Weights of a small mixture-of-experts language model, trained from scratch on English Wikipedia.
Training: a variant of SOAP for the experts, 783M tokens, 5977 steps.
Below are experts of layer 10 (counted from 0) of a mixture-of-experts language model. Rows are named router (the router's row for the expert), down (a neuron's output weights, with its number) and show model dimensions 0-255. Each number is 128 + 24 x the weight over its row's rms, rounded and kept within 0 to 255. Numbers have three digits each.
After each expert's rows: a language model's description of what the expert responds to. This comes from a sample of Wikipedia text that the model never trained on.

# expert 51
router:151156152113115075141137136148150145112128143142060098075176173124148070143117108098140130177154144085106130090119137122123089123159124126089120097150126118121126153127171141131113133111142096172154144058152102142172167105105145140138091106121158108154102126119113076116142120059149131159126128149147129128149125141124120174130123123124123132117174092129124096125124133118094082099121167133170160142150133136144114120133114088131167123086126116116116162130141088124159118183128149127144124099116188126110154163155136107096119108119128140134091124129103131075120121144086146115153137095131113091130111109116127129151127157135121123099149105100101130130106110118122137147104135133119122138144126145110091110088088134109126125119138142145134117086124142128063121159143084
down0:113160127143162143152107134124166169107148138091106142134108138127150127136116143094179157163144127164126153098154151147081159157133153145112135136100101150098139091148158139168132141114101083111135146157088101128145087109170116130146105092159149144119144104080133107124120148122096139144142112152155173139193124077124152145129137138138073094156130145128122187125130132082105128126141096144124136104140124095101132122146109153150127138115132134143114138118167179135135119161122143134133138144107148157123104155104145112079133102143130080134154079118127105142104111086113078114130101139162097081108146116136117135092121113142121156138139091087143097153125147157142079151162097104152133120139082094134118163105109177093118133133132132097102106124097150128124133159100122
down1:110102175172126095124132147129171106148135125167166156110109075142141157097114113107190091126180119091122118128128116127110121153101096138118153126145135149106116132135152150114124101075110125139130128133133138150133112119142136149178110133150141122124111129158089110138109141123135131082130113163161140113150096096144109175143148066124123117113136175098142106138111171131107127078105078152125134105136127090148181109111164149153149127125100108138096144121123134148165150085124118127147150157122141119124115146113105122162164132100155089152141049082129114154093145111152153106124132152128112134100137135150120135133109160133159089154130123116121134163093147137101098077150133103095115130138116147114153131159151128140145088149160102114161104155125148063111120155142155
Description: Citation and list punctuation. Commas after surnames in bibliographies, colons in infobox fields and the word by in credits, e.g. Bulfinch, Thomas; translated by.

# expert 17
router:142185133135063089177126099170162138105135198146089101102123165122139094178126105113110127160126156111110114113098143151099095089153128099117121123149088138178121150146155141112096111123134107141138134125142111134155174100122143164132125094129154123141056107129131090085148111076091115150115127136080136125141103123127145144127120106131121130120167096148152134109140139101083135104104157136116156129111105114140155130158122127135149135107160136142105158103175141150148139146130143148141124126148133102153122088116116138101162094150112167161139093133089152097087122138114125135118134129125153089110109119120124145148128107122117117127140111109095113117105127097119146142079151132176151138123134134109055117101107100127093155099179144124162126117103119108096088121148116
down0:108094123131122155122139124134087126135158103127151118135084132160153148101150123100146107127111137123133139147077105108110135116130069132135138132159140087119121123141175170120100134098095126075122112134112137120134120139149113092131140062132137149121086170121101150140133132150170155112115152142164089110172130107143145127116109111130116072062162090154148132173093128137178111147160112142160141150137142155168113157117126119158127119127124110112138112131143108150147089152091155144114167115127161105089111156101121095139149125173155148139123150148184111109127146135123121152153130166167145129126116117114141135066135115153161146116097125152116107111111190091156166095100139104139112122150151091093115147100132102124137135080114110152084141127145127162138114107164133
down1:085132139104127144144152083153168118141144125117151079124132111131097157174175105140107108138141146168140107133146175152113189114097111124105138080093128143122138112074090121144116159142119086119113116113115138121134160142135144146135171127154110104143134114056106142117126134130122153127138153143161115127136120127181096095125078142168125113096165121125095102135124155146148103119126130144093147122171123136130143105111146134124092097100124113126156137154159131151084118178117152112124101113128113106129118137132124119090105120149133112129084125124197138117100129135102135087126133096110126127152152146152127170124090163140120152134144185083117132146147112104078169123130109084125149155116147112112122104131073167130185113137150135124133125144145123199103115130123117
Description: Date and list punctuation. Tokens just before years or numbers in dates and tables, such as In, until, January, open brackets, commas, en dashes before 2008.

# expert 31
router:116162132126135092155151132151156113122165178121095107084147146183158106159127096085111161167152140135070079126126175135107087113125095139085122092135129144134143120146173158119122104092142132131107069088161116130141166131128109123117126133168149103161083158144131105095146101123130110110105133141098137142155127127121130119150116074126146118095148098141121115123158126063125111091128134091129109132109090113143136124114104096139149126076127105100109155168128137139151117166136146098119105113113157123127093101100120152160145092109121127111154117176105155123088167121126114114169140097133122122127130114132153101107093148104153091141141089135125086139056147116111146165138119146158141130102133144133107158115094141124120142109137138130134141129134159108090097119143100
down2:140167121097127131135115081104145137125120113134147114101139155134105141167132116151149135119091106097129109111140106151133111120134165148115093093150159129117155129166166119104116111109110102135140141107117176117081126114134118139132163130148159110187120125121127136171126120095164118107149197116123105175139118158123129140128126125137180156107106158121161162155165145141112177154132145160114115147089116120134110134116164113122132056098085148124163096073106169141123125124091119101149196145146106144147143129122124138150129143116060121098158135127112134109097143115090161117106089176127110144103110109121097156140124089145140120143122130113120132107124073137166135102085142134130154139118111152154157118109122114113143140179094110183099133150140101151108124126105097
down3:105110148103168130151092172126145075143120082122111168092105114116125150090130129165179118144131200121119157181112140126141111125169114083144117119154135158124110104140136117149122121109122140116168127141102106134147135103100173069128135157099115155164104129145071106170155154106108172127125114148149090124096145129121079143105144114140126147098138078141123092105096111155113124124112118106173118157132100148112139104139166101153100132097127117114124080175101155146119172103131175106124126167153098097102129173140161136136093157095111105121134130147114100133133117151174097131143114116140121118130103101130138127146123160143153120129130112150121117148097173160174123126188131114087129117129079116126131127143135150125135166140115107126145148136128119144110102126104121
Description: Institution name heads. Last word of organization, place or facility names, such as Corporation, Hospital, Avenue, Airport, Administration, Records.

# expert 35
router:156153144098110105113118139120167136107136147126099153119152154151141105166119080115098153144128124141100123082101137121121104135142091097094106111150109134149135163165168159101075138123127118141121135104146113152118174143121098168153122104144181085196068133120112124115156131119120097122133072127111112158145127111101111151173105083149093142105150104164124140159125142096121144096155164090113116129153136129192147122171116116112131090088132133097140131137150120144172090192143150148131132096147168090155127131118145133131145112125100124108146106115125170131118115119122117156135130098131126104113143119104134083150155162112127083111144119127128090105100111121101119142136141130152134137107170123111112117075105118141140130091114158131164131113104114139107083123174110
down0:121149120105180110128101106139134120127112130138113154090135128102125149125134117125130171132114105119151111114158110139153130100119127099129141175108105091128183138167126114136117137140156104127094105115123103093130124181061120142070146111129132172155139159127107118179130125118186095076147119115157123100053165127145153107140096096153101109121180137148134101127149122124131156123138117135098134138123134143126124074135142103104116071142150149111176105137117142104140141119106140085162126136139148144147117201151122142118145176129116087108148133104135102130168137105132149154097096153127109100140118143148131135173154119126117151095129142155090145145094160125176115132157168149138134119106152094138112081114115137121123130072121173131155124109095106146132121124129151
down1:107144150123129155106103129097122152110103141165124155108156153069112119119083143141158136122106112127159110119160066170157121140104168121141113140091111111127130138126178114164109120141093132145142121148088130124104119144130113163104166140104182096115083134158105144127127099108133121135114124108138130134099126131100076160162159153136103125179180125142123139150151148088142136100105126145170143135153142109114153142177106131141123068093112149121138078119116080112142082180124103106144115148177158149148167125130158170101117153157126141081160134100120141129170154118172158146124167082107114126117144088145119133167076139066116145099101130134112097146160140120145113155142132133135127130134122112133128112133123127091111134119123141124115116099099135138103122125155134
Description: Chinese characters, foreign names. Chinese characters and romanized syllables in name glosses, plus given names and pieces in lists and tables, such as Joan, Brian, JPN.

# expert 56
router:120116116099122092162151096140154138131132162105063116139129124184148120182107097115141151152142160108086095114135144141127121117138152160077111100147113145163122146130140171147092137079138106125113085098151109129113182128114125159130091094132135136148075170154097091100115114099113110140157131121119132137134083136087163133134116099142138138113153105128120108128150155099129110094115169102133126122123132128150114118129063133135158105087154147117106148125157137197151086168149159160132130102101170139144122108115102132121146113143106116125135146140108160121106128128122133110133101110098133095105119106132162082173135138101165129147131113121112115119114104125065142172130126164123119103102155148110093108110099112125101110107117147113122123159149142123070103117160091
down1:097090098085100119111107127131117164179148103111146170132114103155110147166147125144099111143148077124128108099090082140136102122077158135127162159133135126154136116163103138120178151103111107109151099112121115107116130120133144150093106152159118128083135125140130147106151136168098145103144130222109117115079153120152115128084139123122122110113150124095114182099109111181149157151158111130112110137152149098129127110168170140120106117152086140140086150148079118120084151099146128108130143095089117159137126149161106122132156136139086133137112103134137120156118104155128102165148145126138119141124137113127109126128102160125117161170154144112105130137171106130114112114142143116144121168129119157158152128046159135138124105148108121099130128112147139142130145085127156
down2:091148123134097129119073152140119086147124119131105161102143141146162159119136088103111153100095117147150132148136182105147129146112133130171091108145112132107159167121091130145092125181168122164143123111107131130115100138097129150148142120146131107148208144103160116166131171131104154139115148146138085153078146115128144068107134099118129137080139119122123085143128120119101131117135187129082147095080140124112130160116122079154130137101108134125103164113115148091095142127094114120151127117160136089144129127162118123103114153102125136126123157142132156128154120154146138105121139134120156117129133131068171123151165113118114162105164118090169117136114120121123092171179124116100111125100116101110135159146159133178133099159117142144164112093123111136103122113151100
Description: Subject pronouns. Subject pronouns and who before a verb, such as he, she, they, plus commas or name ends after a sentence subject.

# expert 23
router:146129105113095112130103131131169113085142155113094071101159163193176112116128087127163150178155175124096086097136154116113114139138125120091123064125098116090119148146142171116127103115157090124088108111156129145145162110106114132081149123147167138177123112138110100139134134142100109103115105144129096135133089129105140164152166137143127140112127115151144127124131135096099113118127148103142155135124136138139124122138137102142168111093131107125120157126150132123177109181129138135122114105113145104134115128102133126146152111121077118098094091159076147126096140141124133143114154100129115103121122120131146092140124148089145129114150146127150107136099129086108164141128131172144085106150173144109105161093119122150073163139140106131151123136124113142067064147131100
down0:146123132104134123147119168126142119122082145145124117135103130104132108123105179107170162125169095109113142149109130151145138175118147124134138114151108111127136130105102112142084121143125085173128164112108171136152161080163123143131167150150162171100175079148137125088137123173128115134106135129113119085140111155116118131143127081099125166111085149147128153144136094141163189139124146147112089127116100144120148115162081120123092170135123142135089148167131136150141113118175093126092170150143127117123111151106114125128137121129096123086118100086125132103146172142106108128074119111126114126077153116145130059114139134125159152120101160137132143187120147120138125110122132135124094123082122126131172134088134114142127141158109158148147104123148100093110147146072114
down1:115081126128123154141139148135125106145119136166132123115134134090127137134107118101136134128142098163114104123086135115094117105133109113119130142172107091122114151163143137160150131123142138109142152111107079107131125105143166140154123124119154117130146162141146121118150094104144115136123105134114111120078134116115076136072102171167119167143122089157103126157166087150095131124121134122100130091115174158137117134129115126124164160117134158159117092147107160121172106136104128149132171156138100140141141167111118120092097121132125175092101161125088114114102108129089132121117142148125125106133156129102145137083102116148118094160097125145109117057066117128142140106176146089113132165139135078169141093144120140161149140174147146104169178168128177107176124160115133
Description: List-opening line breaks. Line breaks after a colon that open bulleted lists, between list items, and in indented code; also LaTeX math pieces like frac, mathbf.

# expert 59
router:120169134128127113129110140142122153105103157131080127118173175131133113164168098133150156122166117091080083111125144105090081131122109114060114112143121118097123150126161170112112162096142082148138117133142125123117178126124113114132135129155156109137117134141155133115105130147100121150136120142078130130132087144134131134121095122174122130103171139150154113137123125102139146101121135128139160095118127151158129114127125109110142132106150094108133153130125130164141105183142118128147111118128164144140132071145123128100194099119105159133119117125116135142053125186116119118158129067134136112112139117122154132140115127146158104112169120144128079119073113138102133185107126132143137134132182162136074155113094107124098105103126141143139110113137134125073096142140068
down0:119125104127124135074112102121150127143138108120100181146121134158155149121105135107094103116123120134140114142125174165161055128185106138137100097140133108117113109161108152130102158121083123113139167138085125116114112109119154118103122092093154144137142175144139152142148121133175096131173112099058113184107143123139126132132128148186141115113159163118145095140112137121160160125125113104100114126099100137134134100115132103136135148096175111131143180133123162156125122149129182096120142117106119163123103123127154159129180097115096156135111146144149098138139180129128160125169170137092110090153107111142148131144130150059126151104122129093134098118094118111136160119117111141135104162138143131114115145103158156163119097122120069107138135097109125138106136121128133
down1:138110114111157104118138098120107135112112143152108111125067123145142089149159115157179130124148155151106131127178151171116103136175116156121130149134074107133130176120155113115125168129146094124138107136123135091146096099154108123112161145123158116116160149131074149118117077141145148134214147129105116113131113151142100124115123169142099130123115128130094158133107111115111118150102133141105095129103152122106150147088136173141114165148132140115172126174137146138160126142138144149154129147123157084091111160118104115144161120158139162110131165146141107153113114112127126147158127114103125103158158125151161166104093085127102160109093104109126150122110093145131159160122108153145125144097123142089103107140127093149131112133079126106132122078054144097110091117101140
Description: Table row ends. Line breaks ending wiki table rows, pipe cells, blank cells and small numbers in tables, plus header dividers and fields like Succeeded.

# expert 2
router:138142118126123135164119120148155156115152145138104106119149151129142111216149116126146146129120113127118090098117183115110123116140113133061101062150100135136137119140155143078128116077129046137113094130188117118115145119085115129114137139124122109148064129132119107144146128121105114121138112134128146142128096123142140135157103107162140139107134146149111114114136132132120135076109141102131132094149132129164099147102142128116164141038133118102128168128151150164131133153143150123146110115160146135146104117117144124106160123151126159132141134129128160109096123111099130131143162143125114089148075137128145116150142122100133119120142087118141043124095110112098158175126111096153118124131140168140125111119076134131090124120143158126111137146095141129084084089134103
down1:112166149099131140094106133095114137149091136133122122112097165102129149139145107111129110107118118159080139110187132141110164158132138096153150084163145134113122115132109149160129091150153152143146114135125116139114112173128128158130168128124152132168142109109136074143137157128135151093134129134098158150115154130126120123155163135149112124154189098099120105139102152125141125097112131131152127169111125118129153133134089134096164109132092135131115096113095134132111152130108170078142148125103159149148120111119134090105130163105066155123121148107147147177145152107132084125106105130141138088101154183091102102147128176149137093156130102139156101145150152172071124208120093138092090116110129129131120127111156094133116104108141156085139095140107121131161092129126117
down2:154134136137133118132106133127176105106112112182137129072140163108202115143126122159111140184142159139118150132070152145085104095111109082130108130150144138108134170124114091164118153121151083173104159157140129113090116097105115087178118161126103070138163134099148123107150130156147173137127117157101125150109145120121142133105168121135140135142144119092117153126130105150099127110123135123100103130119103145169116160149137155162133165137118115116121120119091157122120131097125114136154128123161105101138134132152082158144092152092086099138141087132118127080130109134138129129089149131124132125140120099148111138151139149168135110126108123122115128157111167113115105160183115120132123128134056149095134114159102103126152109130119121124169138064117181118099141116136110
Description: Clause-linking commas, modals. Commas ending a clause before a participle or new clause, plus to, that and modals such as could, would, can, although.